config.yaml
n_layer: 10
d_model: 448
d_expert: 64
d_shared_expert: 384
router_score: "sigmoid"
routed_scale: 2.45
balance_loss: 0.000997
balance_bias: true
init_std_router: 0.00711
lr_router: 0.000222
norm: "rmsnorm"
optimizer: "muon"
batch_tokens: [65536, 131072]
steps: 5592
dataset: "wikipedia_en"
Below are experts of layer 4 (counted from 0) of a mixture-of-experts language model. Rows are named gate (a neuron's input weights, with its number), up (a neuron's input weights, with its number), down (a neuron's output weights, with its number) and show model dimensions 112-223. Each number is 500 + 40 x the weight over its row's rms, rounded and kept within 0 to 999. Numbers have three digits each.
Before each expert's rows: a language model's description of what the expert responds to. This comes from a sample of Wikipedia text that the model never trained on.

# expert 39
It responds to: Nouns and digits in descriptions of sites, buildings, stations and species, such as located, site, building, church, km, mm.
gate11:421509507483499429538507524510463510485453470428489515519496567483477495547487441481452507481496542475471463560435492496513465527521463484562454532527478488466527503468568535441493443574454529512568444567448518527533472491541499478462482482530512546565516446481481401505517553458528536443525392482605532553562458529546470518533498516551
up11:462474463505518535496496518431443539500553535443484428530553534526510515547572493503522491495491472546521530505479492469542455477551497498524492503594505490506485517500526497540422453542593495502532518505480464553500459520437494518529502503452520532422551456452498468530458529444531609519503429487521487573432565410494497508485492518509
down11:520491555608423479515550455469541523466493491532510537471416467497475457541517492565473413481495516534458508420556564490466514475426518441525521531515518518459558529556464424535600510452408466565509458503458481451554501484556486538412506499488538479445500455454462472475511534505446475475543488518452441496572477514450505556515534429561
gate12:485493527488407480508504553506471522486427527456518504425463501515500469562552497494471496602526552521548540506477541469558495512548521556441516605457542476559564549500440420520500553467479460488491564488451461454504451496500411531488447496541486446500603484482561620531539446501602571453488451475516427448536506468464457466472535524475
up12:462530407438550461538503446562472489476446486505538606495506478492514471519524482448449496475485546531513443484541501496495532570466430469517446529530563492569518522459511481514482484513537482551458496511501467459515467543435523487542485452485453503449564532457450529452488613549471522440539425491472456456545522545482502441560559534496
down12:449545512506524485548513579471528507501451529488481554488486504490545551539550518560537455443450544472542525479559494559470539563467460521477471527466500524520548453528544521511513472537501395524448497470445469467502464496497562481505556473499539553471528540535455505502453436439457472398381549467437406460497498471524493517441484484448
gate13:450456455492490505467438575514491560453467548523525498512483514495540500445510477489538531536466426536462526507392534532524465492520588423510466488496508488521555535499484449526502494509466460478580460490509512480532537538493452488607590550469462512469453532546499514500553507486499469505544504448518519508538527456466470559542469549522
up13:470496505499538459497447528440503498592448531494458523477541490476532536521545550523426437471478465494460548470442573510480527412493520497564558438572521527505542447460598473493534435467466531483485516576489503537559524523496475534543613558513466476575489495489529451492496566529478431444506463579490468507537539441517509528494438475497
down13:460498534408521494521469573504450524462441478502522476450525528549515518545483528514475463473455501477508507519468476467505532496518530553483557460525467473474483471566472478510523500406541594474446446523454518551507607544482524506480489451509513489481456457444529518465489505500480481487532463593534492539515473488555469503525493428472
gate14:512402503500489511529464506439555497601517472471511549484523473379459498536504459480464580476461456501471421493530502486550453481483509493591487485493480465542465523466499581482560490559461456513454507510444467519536472488484462529534547526560518482559493528480510475422516514538518522548530461490561467510423549430452511482478545519497
up14:500527544486518512448515449489404527501505528492555441490508480529551476511504526458414432472452462472506454576570568527581456476415553553546465578489542419542440509453443454465509501542476543491477475470457568529518557510465496529443526404399496579473521522571570457451458537539543534486470511554481495485415494476532499491509557497463
down14:532510536487525601506453480536505494481496482474458520567463487486541543489524480463433447489492479456552550574523476455472486562458483554500593582454516500498559481580515504507538500496552479533488440468522501481494465446480512535488456466485551474557489527487517465506522602555549604512461558511544530462525463531484473496501448489486
gate15:466546533460475469531507520565563430525495493444558506468460456518566529466558501479456504476455459475498519517573453494497459503483536557536464441471499473548456551430472531542518505487526484510553489484448528512545543506509540474513486519485463523586429491492432504482473497552506484529473515528550513465555527415562578493526530498384
up15:489564419502500547463473538494546545509483406492525547519491492571529597516483502528512483518533467585444497518549511457377468515462453542502511505484456520534598509427502529507477508473493509455461480522502538544499539487476552524437443525584553546525456534469432447570471446537526449478506526492473452490500564441452546467475543551423
down15:487513462487494489513501539548521512432510499461495537482525427508447562528524508513422574474471485462504468528541463490504431493548499480465495437545487460506479520508570537574459595480508511404510455489553442447431538499532548495480523527511518588484583566505465526514515450425445536475501525502471550541494503509516438487585471567548
gate16:572524446500526567490522472508490495543488475494531531536447481453471529471520562555484451491466517482478563506508499530535568497586463472468508541451531532389485483507532527553593471473425533489504467491528464471568485537493505520503464559584551509535533516550523507561420508475588483493517505502507488491564560505419486467456437469509
up16:471548502467441543459479553513507518525565512498548444493474519508510545465479543459485466479531529506462512473410461567471440463513502606566503519572457482520530514550428511483492492459529529491538464489464454557532502491454468442496463444459448535468470512421494508462430502594491570513527532558500546553481564536483515559560518516509
down16:517508476482503594523546535509512468513523502545474519434623438462512569461481503509481463465491544441496541538479498547453502546554437479504548502468502468471517466510477564479543510492484459510538471508546399541534501569535526454486538505578528524530532451496511545499520440445502484489472444442504518512483511551482439426512529545478
gate17:566495556471509439490457456499425445440498501509383443469562494478456527494541497531505579548533476457552471552487495524499515536525530533445469480450499461487462468490471496510481517460460482435482496536462489454596494518457564440512513526419566464495463440445459506563578511515515499547585465575526491482496563502472476532535476544516
up17:528543481503471501519504571489537450534463470520535463588533384491497510426519555534574572464476431503476475443570486450500538479469506533498454454531535487590457552501519550567506517461533444567512560490556488471551541487521466464550523474592450426509506468447575531497528444526496509492520439518501482518510501476481560554446480507525
down17:455524485439479526555443454443486507526517478539394455482525511511485463426475509555547431464552543582411560512527514501566606528453507548509537505512476520436530497449533458495531512524464443491483507494567484559516541400487522483444532437508397478538503497494442507526491515474423482482485425485463457538500495498450564481542526540517
gate18:458498595490502500474505509515475506467486504439558475469499479461560531417509481483384496461471591511511525507505438533508422464475498559499456441459498519482537420456510549470526520484441542508486449573508525576449543499473486488461540414521530520516456569514512511451498538537525536468447491535463469435516523535488582467540477500565
up18:559555478496490532523523484442563530506566558518465492487485459489503477540505499500523471543519496563469432422549507477478500521524472533514615510453509508491590509568456461539510506505572535454532498467472495445455501443495445552462500517519492506515510455451521491589535547555592523514551553504460437479473501505506446519463411503466
down18:531468546537466496570474490505465494577443558462478463485521405528492459547546494477499497490523493493501503460487533548476505509488446529511523495432473519520513544524500474413484508402577540493545546517479448390446436494485474397462431549465474530493495490486495492499487477494486484503495514458493494462531451484525550514477549472529